{"hidden_size": 224, "router_score": "softmax", "normalize_top_k": true, "head_dim": 64, "norm_eps": 1e-05, "rope_fraction": 0.25, "beta1": 0.9, "max_steps": 8127}
Below are experts of layer 2 (counted from 0) of a mixture-of-experts language model. Rows are named router (the router's row for the expert), down (a neuron's output weights, with its number) and show model dimensions 0-111. Each number is 500 + 25 x the weight over its row's rms, rounded and kept within 0 to 999. Numbers have three digits each.
After each expert's rows: "raises" lists some tokens whose logits its average output raises strongly, later layers aside. This comes from a sample of Wikipedia text that the model never trained on.

# expert 26
router:475530532516496522520500534497481503475522511504524493487445522508526506490487511490483489539473496528489451494492502526457471545488453480525540497510509492477499519477488485529489522480459483517462525474511494441514482525501552517516507454519465502493465464529498468532517491497520456497554492547504482504508494508466466531512483475456
down0:526495482481537467496512517506483504472510503495507446480495519556463518492515516476474474473500460521470505531450492499519520505512495458535506487470520473482481506487475504505474504510470510534490506528492457460485498453504452510467487477472503487536476518472473503489478478530504471474501516544521522488514536501520528460470524513495
down1:532471495474466491517481508524495497556464527512459506513516482480509495497471500481475472502508491480490482467493491497480524463518528490518384530455574487511504480484514485524538533530489506476506497511514506502515518493528487523510472478471506485569463527503452513504478493524503534504495472490527499508511527486498556477507448538530
down2:500509524530502500469456513511506541524542492500486496482509508487436496476540487474467508485480488499499447548470522504509545535515478485490538477494533456499524553487525523511518473515498480476472522512504499511511477479510511507491467492493537502473551506501445454492490490516517469516529557548504484521510517504487478449520507530487
down3:544494512498514552482494517516475462528502538514493499456510467519455512472483500514481482444482458481518495508463490486500493536510516481504568471464499506493467483459508502548478525492509501509515522508480518481474499476500512448479472535517491481515500506483480544483501506533512497501454496504484484514490530481503495462498500519483
down4:479524500547517479541533498506493487455436475487485506533486502495544477509491478545478518521544473546493467503478478518523525497484473497479453534501506518536493491495534494442490548463521533518511491460508493463483523517465522521491497499492501510514505519499512473501492504509482497474524439506540518503486515478474516520488512455546
down5:502481464507537531497528474520458478468483471508451499524521483470493494506466471457464487527539484538543489485445498528514489488491519533495464510488460482502464515514505471459491519472444538494472499511494505504517493493487516458504522487487501488538520499514502500475510493501492513494493461463538500514473518504488507539496505538521
down6:514499503464466496519494467473488482483530471471487526522524502472485500535457540482517483493528435514502479460517525547457509508488487499508471487526463553509498461532525488483543491469461531484533495500538493550510477498557499510492495475517466474501505508467494547525483463466500528484477513508501479493507497462525539528507482478528
down7:499509505503476477543455530512481522538505520499510531491529549461511481511523548502463505476554498475502507440498508478515530489530472538507443510496536532485500496473485482486547514466504500510495499481483511523495506535499525510525530496475514534561552514513496489531460500509502543478495508520504480485461502480492528530469486507519
down8:496477461509514504459467514497489524520470483538493489488516511457497481511514458495453519516489546517544481560490500438528483543522488468497442490469482477559512513479508502462523520516490507497447495523501499481531529489452473496506561468512537527493506504540523476474469523525520499496541477481490519537488504488534482474507513556495
down9:535483457509452505499473510529496483553486529488471520491517492488473498509549505507469544532538518487501467469509491483553516466520514485488410514512546505495486508489493490509503496493496477505489495526485501504482527470509490511539467515493503497561538529511494511489423503497485514496463470487501497513499507495519547493470456502508
down10:508495483524468487533468533501483514513518516504516501487521535462530481507513537491456517493547492486504496460501515490503517501537462544539416518490524525512529488462487455491534524453479510509497517470500482512481502535497527501525536508463512528555539516510486490536452515523512516463498495529523491489480494485505529505477492510527
down11:508488498511518494535510482499515497500485526495477487477512485531508483478477486497473519499480500517532491481490490492497543501471484521474455515485491466439497530475558508480509516463449533516519521512506495517489511491492466492495530463519505537512539535488478509526483491525459482499475512512489481498490554555497513503490509471529
down12:505503481513492474490496474523547479493465470484500510496501461513526487498516484477510509522513501508574474512479485472523517517508492552470452497508435490522522510519521541491489461484466539480475506530499479531503512496525468509493589475548528529487542508524538481491475539463489508524519469501489495502488457473525484552496454496505
down13:494491444497480518491520472529518466536520512505512499499533530461505495534510490466489524479524478497517489442447491523530512509511480509513434524510460496492523520499477525477481493427426518489513522498518477486470492508503502526493536528481488526492491500507490515499446527495495507465471509512495487510524482533492456501467509471494
down14:508463465506511504469495521519504524501492518536502494532520481459482468564499508450441488520488542490531464517477488476494500534539497526465467518469469485555487502498504486472521504494463478474463491550506509512546478496508500471490539505478493514518538486505479472477464497492501505501508492496455512528510481456512488511462508569497
down15:489514487505487503466496498503530485524458499512475519478542512481535482531503499511533532500516540467527506487530510496482479534477456517479434542496487476555554489483498496487506473449532553500481500506513508515522534523484530495527564449551500513466530491513516517540466491455482511516502445471494534518492513503528511493530459499490
raises: "Many ", "Succeeded ", "These "

# expert 24
router:559481533502505511513495517505482514507514496520491494503515494485474466474464520503452498511472510501543471482496469469529467538516480438493451518489527480533462523469522507491541529535461510516527470518525489461507497494496531493509494501453494471516499519535534491515526555521490515495489471490531486504488490537493546527503526476489
down0:491528510515482501438485483494493476487474510476499478508542471511490497510489498496489506493453493473505519473436521496519457481499477489507514529509496554559520482479480523492477497495530521513479511508500561491475492507501484510543504528534515527485505494508497526512515516517489506525470522507509515545513484505527524518455508465535
down1:519549496468505501513550501487482474497476496504485536509469552448455490520489520503515506517438544490529514539454495510525475536476491553483536484495524511491531512491529469479506521519553475546501513484513457478426491482498469472526510525471468489486452478511524501548529518529492538481552467481507476479486483485499503518477504441491
down2:494527516476515493487519512557530479468493493492469489459483478476529461517498508506452516459485521519499477486472527516498488540510496549491534505463461548504503460486527544511505517483549495486493475490522474463443507509517475512527485526517513524477511492481502499486460508532471493491481513494569480519514487527496495494524507494482
down3:517508494477507513524517495508512467454528525509458548503495484510493526525551454515451486502519503472493511504515495499493509496493499489501478438499476541494510465465524443502509492472514525503501447503479477451487482516461514452515512447468517555507476463453467504496537463476534517500480520480518488524514536532502484505482527513493
down4:512509515469512522517542476517497485524491546506508511508482509492469517504487499519505460508461531519564496493441470467536463487481468493491492460504455520493516462463564499508543527504502536487522506517507488478461506504484525515486501519511514523507503501492512513503549519520504540507476486504517518538484508470521498461505484442493
down5:509516514504477524488498516502496462458505533541492545484490475493468494519540485510470546471521486437523468518493492541526508490535539524485495504496460525520549465481497502475481437518488495517521442514506514473484466489472513487524516489446493525486489499457457480552496518494517525484515536486495503522474533530510485512489513488493
down6:524459468498488504499490489427487484507496492523474507491519506497499543493477497462495525490464502489546497501474487487507481437481478465551495498533479521522476486517490504467485468493483514491489500484506541523455478539486500476513483531476521530517471470550531519525525499538537496489509554473527485492488500464527501531446549462531
down7:497490520507520522496529491513475518519511521481527503480465501494475503534491520523496469479463505519566509496454441501531460517458474440473506474502466505492509445440545496495537539488489540472523492510522498490459510496493508517498504511501501508529493504488512513527546492535506537516493479532497494515492497503505494484525502474504
down8:498514494486530474541570501539500519418507489512489546516470527477491466527521507490482515520518530486498531487479513455518484512492493532470542454476501517468498499485524504509533459471525496479524479472500417506470476530504510458494504466465481536506461464506500507459504504528538504487485498522562491542506497527494455488529506472505
down9:534489493550465506485501496498437445508510503504507497483482493467519530506528453484497510547469481489533459459515473459535510467520498472529483505477466508494495508492480498473491481522478492488502492515503514502504510511497517472499501521479498532512491521490510501527494501509545518468509516456502529484463503540519528518464561453490
down10:509500558497470507528472495492543534455484553475475505510469478486480469472491517540440502492471524439509491496492463480506511487524487465467466445504457490488533474474471469512535514519488532461497448491542501511515520519465519505512486467476498465469491485479461501460517481502528512512541565493505510508514467527510494488485474494499
down11:477518505488529516525530501518509449462493506495482489478504568499483470521501482510483501535493532489499491517568520459451471540514515484475515488490524539519487502512501477558477473484500461480503500528511465452476507502550491505515518515500507556492510485486524502479510478494487497479495511504476499527500473522486500474513497505481
down12:507521519530468484500536481476448463527491524531488501487517496504536466487466493508450501461531507495482495476477471487567495501524512486522490478461474532495497483493532547505535514452509496475517479495491495520492532496530510549545535508486480496478505542480523528517485477512482518497520506490501504524507500508460512475497506497487
down13:505484488454523520531512478531515536490464534485479490501534522485480484472486477509488456455463510546521522541498488525509503542493516540494485506487524529503465492512492493509519499501528488447476488513533527464505476460504483468525457495490511525503508457466434465506522473501482517477481551485531497488511504511509510525521485496524
down14:551490535521506515481529508476437526523526527515539487506507490515532523514512462521464514438509486497537451473514503479529491493526523493486501545491462528508477494495512529458470459523509492480530528532506531521504501517500477520514526470497466511489485522516528466498496508503518506494469504509474486472482548487510537555485538496503
down15:550480495493498495473524498514488505531505497456521506487485504498490520512494506499524452489511503531545505470496493474497461497457493471494466493500460510481476452461553515522530518485474520471525498486489510494490493493533530503465512506518521479524537491485482536456540523522488512505458489530486526544514506492497480483519505460526
raises: "status", "Award ", "ability "

# expert 11
router:482535497500557492517511529517508508492502512487521511481536515492512513473498485534500477448474526514503569500517507473504501488497514529491510484498477486462483504485509454480511520457550442491504472506496522518473567484483454507536568523508502535518476509479538513531514487492518534469480539469508494528455510480514505506520498541492
down0:532530484466521521501497501490527493499476519473496524514511524459499503500523507530487481466479484522529528496484450483475463503500478502516506520514494497495483505476533461521509538522512506500529517504515486477497541488531508507537515545559500543539515502500537498521525455470519482470479554497507521506513496482534484480444531546493
down1:496483527492505528479522535491534498502467509491430529474532501534466503530526474513517459453449480507486501503486511465466477510476492477487470505513510502498469483455533463482492493476463479512529515489511447455503515495484429545485507508557481498548503552492479484494505544500509474514467483561529500487526481477518530457522534527505
down2:518517502475511496545509509497516489483528528479470502484524504482465519511490504536487486465501473514524519494462514460514492517498509507519468529484530508504505506443479457446543526469516468498493498527507496489487502490542486518491562487581482519529470483459541472519472509503484478447498520545508484470504491475500547468496534531507
down3:553513494485501517451524489463513513493524539472494514500495575486507510493534476518443553513474529498522521471481482490471512500551494503493510533517461485468483542471501533514514501513512473482573496489506513468480539494491500508511525497521513518526530519535525506517490447477475548506494521476501493499484538524503487459449528546512
down4:478497485522497493529586521492518480532468510486494492468531531512510474504541487556479485523537516516479503466493512486523508502528525490562487493491525531527448483498486468440503496466547457512504500488537502499535525506514452466515504484521529485553478534494517514493488485465486521478456493483518531530504470466525540496501536481496
down5:497541489490491560495501500497515525513522493492483509496498501522475524543522512488501480470479493510508524482467513506438513512535498532535485492464533475521466488483501513508500494509490478507431484482509491463525473498502523499530537489517444464455454518496536473463478494531471490455515506499510527496520489502523464491504511492512
down6:496461496470443540576478524507505493456480543486483486479518510441491537511472504500521484475506523485498497502489483478480458545498491543490521474485509485436519508468506476522508517499494499499487485458528490476499537496553493520484507576522506516507494516521480507540513506500503535479468519544496468506519498521534544433468516509465
down7:467474515491473424487484492500445475500475473537497472500495496486482475479507487520545523523514506507492487479493505525553563447506530534508511517529522542530532474516510513474475499496528485542523505471488542504486488469488491475472497453499535518540478505504531458502499491458470515507519479483489487501478485482509531483508528446497
down8:503466497493482514513516545530516525444479541482461526508483445511473524514515508531491501494529500473448518512492514512519555494507516543533493503515548472490540487497441504482512469503497430509505499483533455555503468484479509515469514512507509471522547509518485476520490519494506519462488484507466505475465487500527510492503500513513
down9:491479480486507543506514515504526478465509505452463504473510530494511493491545495503501529491533469515481536448452531553477487499536514545480535489485498480442500541464481516514531486495487532453543547496475492493528533490531547465500530540488530502510488476482514503523496475491500481473486517484518461504505511523535499471461495503487
down10:477559517506519476480477488489558495509488476485521504500470490489483509506488502468508552509496496468494533484436479479466484505518494491496511477466507468557497517479508522520521511539480485511478533480540512501520519499549499481553582555566502486444469505516540484511465509521515478471483503459541523484525487475484453472475482497486
down11:482488491490513523529543536510531473540464507503531505525544485490500497535519479549476494453546519519539525460496501505489475543524503485525446467485534476547502532485499457436503526502480487520534474453484496491503533515491501542514507437479514488516504474515537517477471512466448534467506471491497452486500512495490543515488517544515
down12:508518480531473568514469524483528532467511552466469513473534500443502533465468466530483535551495500501503504457489483479455512524545482485532477489517523482494485533518496509500509481535503484506476438498512484485519518484474506532490519537466438486464499488543500503485495508561503532496505493517461493502492499489509511480483504502523
down13:540475492463466514484522547517450478519486538524496482458493582460477538527453484532485502508537475485565501498496539458495468475494502538513497514449500496479511495489456478490526511525521441473481490507504481474499500505472500445502504509548509522470530516563532507518530510497497532501507532487501481515502520532517499464472531544499
down14:471480555532500466516519504487451487492492451505498494450507473537483522425461492521520523524488485520539466489495500490485452510495498452515502521492496490532492514524515529460483518470486503541483478493540536512496490496474535496489497467460461488480465481486511498497498529475495510500509531530511501515484484495452544505544478504501
down15:469515487515503554517522548477526481530481501460476503516456482494511531499476488492524480504538506490508525504509505471444480543498514507498495534503545525454465544476492488490495509481495489537513514442516489457521473494501543547478500485469492483492498500479491492518527542512526479458455477513511459542536488506481517552499480505519
raises: "him", "Charles ", "died "

# expert 19
router:490492462492452495473471491502478483464500452496482486475530485527501514507503512484505521448548490479515518479458536508556520492510529529475532509509517507509510492498487483504534490493538482525470533481475544545484492535502507517485548458515515551495496512511507485481502526466496497498508498512492521480490530456457495489521468524525
down0:508513450470510486505502537508439496482462472463494504496536483498524483506518481483445509510538523460522501484489544482515510523544579530496470513476539465513490522492453482481539493508526512532498470482503545521501491473502509496477521500472496495516512526542513516497493494480485496465497533537506496507506512503480519538456526521502
down1:498480505539498495480524550496513485492491509511461496458434527556490512508496479523545471525502520531535525518521469521483504513458459536465556502504515489511509519523553539493498484505502514496480537477451494514509512504498516510500558482521479496521496502500499532479486496461489497511491485497487510499453463494515476441545501463482
down2:523517506494497504538482526504441463513480538460496481514540511480486524537566482498502518535539523509516519503486512530517497486543520497480518495473533496494513520478481513507529494489503448499523478508517570452524500414532548510496515546528503495489472487463500481504514454504486467474496566538495511506520550529509475520480517498509
down3:489517510490481520522476529518477434531466500507476499515535558489539531542529477490520501490512534512538501469464515488523498483537529500478491455471535510471462516470498531493500494502511441468528481514432481466553528501539504485490488509522501463482462496462477483478483482472482520489506541487465491507525482519510492512489527490538
down4:459515494512496487505523543497482516482511484499475476488468537484496466492488549490438539520528499464494504514511476490491499475512536508509499530518501501554518486503526488477481530498478505503524470522492522485490520457489540568426497559483461533462503502510516480485524524517519477508517507496514496533505511448474502567514488497515
down5:488474451476500490501495539502464470466454473494481524491554493506548452458509521485517466502436472497551477504500525489450518536530536519502497523485536518535485496480468505508515513520546520532486497498486486514464472492520546476493471485514496483479540524506525522508512506462481525480477559482514492495472521515504521482490493496511
down6:490521523506488476529493513492499534483525458428489467506511511447518539509456493477449504542503494535536505507495510494509522485513517479491496505485513523529514521472460451487518515489519484516496474514527513479566537492489521517488538479492491525504457491450466526541520512487532496438498492500493503509520514481500507517536484530494
down7:531522500508529519492498498492570552500520512510495489501498509480512508520481529497492497529417481533480477566543469493485503496468473477534480502512493503498556501518503503520523496495494545492482542515513463512505482527504519467484454497509485487475508477459506496492453466532491486492501489487509475522516493494532506477526507540455
down8:510503545516511510486519458457530550478534488493464493476487513518502512494477534508537491513474485544487485577514448500490503490489442468501496477529490507505502486528537524506511494501449520489489529497512474505507522527465517523525478511499467493499483486481532513518497525508531491549527463466501475495483477481531505460513473518507
down9:482506453465462554484482497502483478494500496487488456476499518507543538487488513497482520506457471498527510513498534478534518520515512505478479516505531497497513463510519464523482506484457506472480499480451499507530476516451485494459479541553510508477493496454498495514545540449488501459496490523492537467462525487471471503524486522495
down10:486475489521483534541495494449500478476498471459519463461510518519513467487501517477515488493432463586491479527510476500512549519484445508521517498517483529549521484510519455471488536490517539502493506504517466493484520601527529514510531446496528514522477475510522481498545541479508502456487468514510497506483493515501525479511498453484
down11:493507487522499534513519522496521530523551524468517496489505550496538498509498503501479540520513472491500495493458478536549512461535511417486479520513527518515480487487489517473489545480485495495483466469488508502512509505483542579475499500495469511490526534493476493510534522498511515509491505503499511489488505428465498541501504515473
down12:519470487499438512486518522492516545482491461513473475526514501509500451480489496507504485517441528522536490530474471484494494491523474506479515480496522508538499511485511466474515502485520549474501477473515497506517510477491504521513511473482478499482491534464471533464527484509497536520519475501467502503518507464485544444535487503508
down13:495534438500477503533477539497455491478470511462495491502550514509547544513534503487515519529558534472552485497457518517511510506599528468480474508467519491516484535510473508498483475516518483472518474485478517505521511449512543503525494539531491479516498528492492504527513488468483506497476551509486508498495517508461483515477509500497
down14:568459455479504492500513492547479513519433527466514535489463498530496549511512465469522485484546497508505516465497593476516498538457498548507448495494507484476524487490476535486534514470508474493479497468490482471530521512522542477492487497491532513517583485542509534503493512471492541469519483496472494500492458533491485456485503525507
down15:487512513495509494538486494501508507539487502498511514490554511527485473507497517486524478478504519490494469458475473477543503505513476523519468490514505516520437534480501544509474474474466484529467494510476513492469490486553493491539502526498499519479479502503472494492493510533471499523478494473511470519497510548505505548529524435485
raises: "| ", "of ", "that ", "[", "("

# expert 20
router:474509507505509473490508470508560533509567526471466462513507472485494461505501514495528489516494494492502513506513496566512488459499493495518518510499496481503524498492468466505512489479480533561474507539513497472508465469486521551496488509499508499465533477443513521501484500540510494448516462532484503524569465521500507502508525520489
down0:442529536486443488501447538494516517492496548517512496465501484481488502495489526538529486509495488490510473514481489469483528462526506473483490510472548517455504413504493470501534502537466494505525452503483491487512499499560474495525503515560516512494467538518508508531509470514491453492494525502512448484524484488509514517509493499507
down1:485467521461491492500522516505455503497522506498502504517513484506482480463503483462473508493485504496510525531518528527483470502470572509508498524479470492504510502508543499508543521448521464497492549517482525513510471435528481492476472472467486466496604481517547528524478489538527552470495478536508542516523449489513444490493480503529
down2:507478473517544489537516505489482521512501460463457535459525503493492524499506496474523523467520504515520508526492483535511490497491471508516500489490528505567481532467490521505437467519484509517494539511497503505508496498476557538488536466462493481474473501489456525537467498487519489509514553502436492501477484511518516525555500498482
down3:493492516474452477527496477518442518464524473502514510508489474480495460450488494491480455494489469522507485507517497519529516518476500507484509540452525522524515512495539469471503538478531464504540482500508534489514478464534493500525506462529538522503552484493570518515515490544504510484499450510498489516511480485513509495483467469532
down4:478526528483468462475469521526463467505504513461508523517491534495476493521517479504484433517508488512503494459488477487508507493467468503502525524452529539537514512522487514518502513452520431533501423539494506517495498448541508470495494475525479475515482506500533529479508490526477512500459477500509484542518481466543498546507442518508
down5:459514526521517492482531511486532528515513471481429527472481536555495496479536475496553504497514546486534527484505501533506439472505507499522490485489502497507524484482502545510511501482496471557495508490504482535464470488438530469443512472484492480465506519513456496513481467502511499482521448513533494500493472517506538519548451459512
down6:535520512504492563500502469480541473517503480529479472505488485469535542505536521497465507492460495526526478490494518492500487559512486495491498466531494509526527498498540516499457480554516540487460528467512482509492552556500468498465466512517476534494452529518508495452487483482491482489479529509512477495492535426478489479505499507475
down7:554523487500523511542512508481482509478476507497498484515495482542495480434516486481514475511524519448519500542495497505519462505519544524526500511501475495530513522494458534527533525435537471536507517515512526484561507478503509520477503490499506511506516507497530457498513490509491497497484466539490523527497460506463473524471517477517
down8:518488499472470532528526484513514506479488516471480497515527498516461497540514510496486482501499470481497499487463477509520532511513485500486512513512516466566507518475494533497537526506427502498492510524535500497517525461460532507505489509526465543512463511468524491469486523514500453473464516506471508485522503486532528500514496517498
down9:474506487533533492510506531452479469513464504488494459479542508552505549476499494498516533463496533487538561525489500513468477478497510492515506478532492483484521555470501532513490484487530517517487514491476524526523474491495531484459515493448468496486491489493478469522506483519502508484522538502489517531501486520480498511533528493474
down10:509506527486456506500491469514504518493481485490494492494510463500490506496472484474507465558469458477494481538517439487524539525506495487508522458481535499529504476510526493497481506545457516491501498502534495458455507529518454480503486478534491525511482483554486521498469505536489495473480504467511468509507510472557508443498497512507
down11:494496531482489496542533462492504510481460473493551475503459498503472479508503483526524496586509483501504517492484509506510491512511517488472462497524486506483499477517506506434499508535504540490483567514485488469449533539515498494515476500497518514465464561540496485508503518511496486515501541503482511473474537483496490486484527572493
down12:534490520484445521548541492468505528477474503488492477506536471503488504506500524518446495519508494503507511462487453534521504502507543442528487493497558492496532509481470514496531519519507519523522532522493510488476537461508485512488475467486508583515481493513475483480506531491489455481451554518484498497486487481479481524511537520521
down13:553548522502468500509513496511506493500488520482506495550535467472463453501480539581484495516482509530479434454461494494538495474499511519508468472521503510461521501472503519513449548541496482536523494509486503487465515489501513541485510483492526544526567529494513508524519493482487465499469469527474497485493506515443552521500521490529
down14:457499529517525476496496488492499561523504498519468496476438479494485498487508475469515480494501551508537489492506476519481466518473484530484515538455495532457532528504503514520503471500505437514520523477469500491486465496501485492498471538540485472496534460469500516479481489472515498477542472566535505545538519487498501500512507479509
down15:521459548489527501469469520506535489502511464509501424452511486465468501481474514543508533510477516521545516489492509478474495511470517517486498478477504487468519476514498484515495539516514502531490487489465484486458492523548471497503429498539494501535484520546517515521510494515470530458493485468504487513495495469529440496485524500518
raises: "others", "view", "others ", "this"

# expert 6
router:520506535514512527473510505514449519492485533536489541454497533477491495483476506502459461494479493526472503532518461452483479505498503487514478488501504553532483523478474488497490512468481504522536516520471492522511500461495536472543497503493465490508463485524554540540528489505503526507510534525498471512477495497520546529496518484489
down0:468522519508482472486502506516507546512482449546500490496483508502478484474495530494446517496488436534520487448568492445509482466467525518494497466497539534547488491527499522504482504510490539489521488494482479515490492489533505491504507545491529503494521527509526511524489468511481498486505539508493489536464475478515513518519479502482
down1:473534513484544445503508495547509520508458491514467493502527495448469488485523493538493509442501533491548540518498548488529471502505522531486476475484527478442510523483501489518489475456486473479518469502558525515493511464508486469504486511514535498517491515480518471507469494506488513483493515509492471516541495514485545475508469520473
down2:501473477504508519506505540489521526499525501519546467496513492511486489473502500491500460474466533497503497504507500465507472542475519470496478481425522499532515503510494480477478458474570505520508481528526528463515473464515447495523528504500516543483482479503471543507499501509477478472511546505498486509514518465472551485504515515480
down3:527485518536535539498499505491502433515499505459504494476510487496518469510476483532495491513505507491471494494499464521494520481507473503529540497520484506528543533492475505491552532539501514496479502456470499482483463544489508560497475503510486551494457444516512533511498501531506505526540513560497548486450473497460491510507514528491
down4:512542505481475565497483512484498497522508551473500493490478534495540563503479512501467509504493518532427518479485503488523475504462502502477499499516493526547502519489489507522543466524486494501508489505476461513525459487506486491487523529504492456503468531502528552468482476537454461531500470502501484504511528504505449531537505516536
down5:556519480506569493461501457484518492521470488486532484514486530508472552499536503537506471483462520474473522519505466521534492480503524505521482468483510497490493481473518477475470472484542487480521431445575548479509460464497519509506475515535518529491449482518514508504513474512487488522496500534525502514514531461526473466484492486483
down6:489485535499497541490463539474564465522531528489559512502509514518498524469509521487505460505460495509484549466472502476500493495426470519490514485471478526512539530477498471483506478460500546552501531502472514516532476537530463501485508489520517521468476481461513539464474531523476476536479566503511492515479494462475490502515507550526
down7:429452513538494478539522509533483536479469468499526507485509481464482529509529502552496494525536470503516471515518485511515544496527480508476497489489506477498488469496511475493483501524485442463466511501494499484448527507494532522527511477505512551507546499537486466494509473495508507510522485494539532509465507471508540527482504468488
down8:525520519505528511524475501503484484507520494531556529512448542508513526461517509515499492501479522499483493513491505471532474496480490495473490466449532487540478520536494487528479468491525488520555498524488522506524532485502479522498522527499505490492496469550499494527520469501519518491488502537500495491469461513519474489455518462474
down9:514464528501528477486499503514488496493465495543478478467503504486523494502507496524436475492491494509507503499513495465502482470481515521496506489507533520480453514472478481488485555508498528475511502496495521529532476524525527506487497493478487479526463542485525489501529517540520509472483595497464541514469476483519534508518526514497
down10:521521485533539521494534466510465530501516514472507520484519489543488480472489488518491475498484525507462509482482494479490460497476508472527523534487474454541460523494483494496497526534491505494506507502461505485483478506517430494523439528479492486528511511495529516517507485522482525524537502521496489508469516502493475506503554497492
down11:487505490543468529470488498475462534463520509500446509455494535535509509489522512506431476477482457537495450518490514458505490493479487528490506472507499567547500474478488522526502554525511540529491504468499515491485491473495545475496494517517511455508514489487545502501486515510490486501490533490486509496497511471539511519502518494477
down12:475496526488539496463528481489479502470499492513472484509438487468492478526510486523503495487507537502483539513492533474516485457513495482511494463487546530509496445525448459491511450540482527503504458530523482516486466479511466478502508503495501530474426479521452502536527502492488443488455500501535469531517535488556531472517472461492
down13:542474481545478484566534519466474489521491533513470482505489488545503498509478525481482520511493462503478447543502489520467478467495471480536520497525450512567521491520521522527519543508502541460475502483518514458517503516467560511507473495493469501481555518522484504525503498515482509519493460481460547504475498519507522493514512505523
down14:466486486471527452480516468510478572529441498462475477498536467474471461491482483514512516496509493488567512494492498472523480502548583507490490518503524449449473467492515511483524528528527457472488445480518512504447523508531506502542486510530489528534481510515483472529520493503515531476517510530495485485490505487480529476499478500508
down15:494490496490494499492525470478480530473507538493473502514455498462476534496497514520504475506521473531478467549508501470509475482507513482529507462534487511535466469514479502501533499566519537481492531522499465511484499482509513492480501502447485474475533514488513511521464489500500488527471437458545522508516524551551472508502486530511
raises: "match ", "action ", "play ", "match", "time ", "aps "

# expert 8
router:479507511486487481501505485488519493496501539486513494528493454505490543496551528473548508465484519474520531516499525533458496518464478535479490498491493495461538517517542498504499445522540512479473530512511470542494460515490443472468501480536521498478525511460478530493455498496526515487494488477475488477497553505511483473526462496511
down0:447540505490474519494518500512508494520527487540505527511492545480490485532565461500507519466551511485519485511517547536534505486516480449505481473498517529497490504464518502478499470494489499535460522499505503523457486507494524537510548481473509503475496501507474511469441502496497466510467500477512489485493492469503500518498479532464
down1:514504472471486477507488476533506555498527513474521532520515433468511498501530483477522541517505516481531509511462497497492519489520478491469504489485486514428525467509490525503521496509495503454463518493476466493459506506539494531496513512497493521475507525464515524524453476481489438558505455493514469495479483467508546487496520482482
down2:474481513489492477496520472521463546498494525452527531477502428487483467492550525466508527484496535485492542518467515504501499502530489491485460483497496508487515470477505481526487474454485542481523515517480485524484462582497482512501536477512518509496513495481499500476503524475521460501495540505482486489502531458545536496523511494481
down3:500527465431487483494495476511503541508513554490557477480502486496499455473574472487487497490502545488501507522523520456496504487500499504487494481487488498503519476512479496514470470514487539488486531495475472512494485456488494469478516478512532477498523490515477542507510509487537506515480493477492465517540508493495523512484515496481
down4:465516517552536482520515493487477519529517491503505543531489483511478537472477523508575462479516512488512499460476460567491501486511499481515491494504475500511510521476584494512463510486539523535494487503504533540477505517508489490468524457501511507490503502492493445515526516501454522503473477472511521489510550502488506511497483535479
down5:538480485503485507514466533502527513470485478514482517475489554462490451457489517505451474508514514500505468508485470519516505570483515514488465508506535469500457514467500462534457488473503430501522529484476524517482496511522544516549542479514526493500507518472526450484509489484491454478471508514501485537502444503540457517482489539509
down6:499529514479503505515527493483465505500526490478454480512457534518493499475534553479526499479520476472537491503545485485494470490505494526516481522508495481526506530505482500513506498513505524461457515511472476495496515504525508493460492486503509519460495471493508506543422483473517519540489502447487499497498523537509537495521486528487
down7:474491467519518511530504477535496462503472541500457494545478513553437554503518508499548520520514532470513443470495496474511544482516529539491491509490481480458490514482512514477501510525494471472499507531496498535477541481522481498451505484475523496494521504515486473518519460504526455530449486477514497481556478483502477514473531501501
down8:491493492510517545484500508512492499486508503536526519500476538473515453528556512505449485476526502465514492500516498469498490508486511506533458458513523494514450509487519452507512505520493475496507517480492521513510519514506487523501511458550520470504520492490511490463482452502486454494462481523502487527546482496485439523455484475484
down9:514445504448493504470516474526520474479460511474507477510500507548473541532552493480497546534515482461469496525543510516501495486530504526512523503488491466493482491506475550528492487488484484466498556546494476498469521494528499476497488545468483499493474473493547529509503501523564466509466474510500472488501519501479520491515536484484
down10:493462499515470515498509491486448477483528510485526486505471471520514531466513525500525541492534493466492558433481533496500469490514508497483506487518483522466470507520511497453465510491495474509488500487436513520476499506486476498505557487483501502493507504536505500515533561468519519516546496485464489480484528500475496516517469481500
down11:511492494460452479486473504503524499484488521487486527464521477456514439513519481483446487548500496484537513521508474509535466514497509505497504489491533504487467479461470489518488465484520486484471534506487520517500498522492515508557471513491494483498554507490544467506514516508502457513464526529527515507526460500521537484508525487511
down12:525499458498462452506494503490491497501504479484511470459504510482548514487565509464536548501511507461487516481503563525508480495499534498495523554494459530478487500496491522514500488481517482501486516494463480506505498554526481491505540514497513533517519492458481509490470512505541502493474462489496483496454526500463498486501517482506
down13:454517496497552515502501532546459492486509509474488540473512476488505536555540497474490509452507488470529534501458535476512509478494512498505487485507510527488502551496515480457528477501481474513474506518487493515506483528515498526494506467502489500480515491495480473524476448484512446548493525518503494509531482461523475507487507490491
down14:476497452427479478493516494519497544527480552460537479539507497504484429499535471489489493490499517502490501499500514481519507503535486497533496486489515492498515456514444495529472458507497548496495498468491444508489458494488517501497505497480506485495485498518483540499539509522516506527463499512500460517485461493520579469490521468519
down15:476475512518498469504464494491521499497502454479496464482482516435503549493502528496512508482493464502474494507491485527547543532506523499448466502476437527478516512492497468526516543469498505490523493455519555489514474554490532480523537481529519535508475511459529499484532521499536492486501530450504504497492515561533446487470467523485
raises: "-", "e", ", "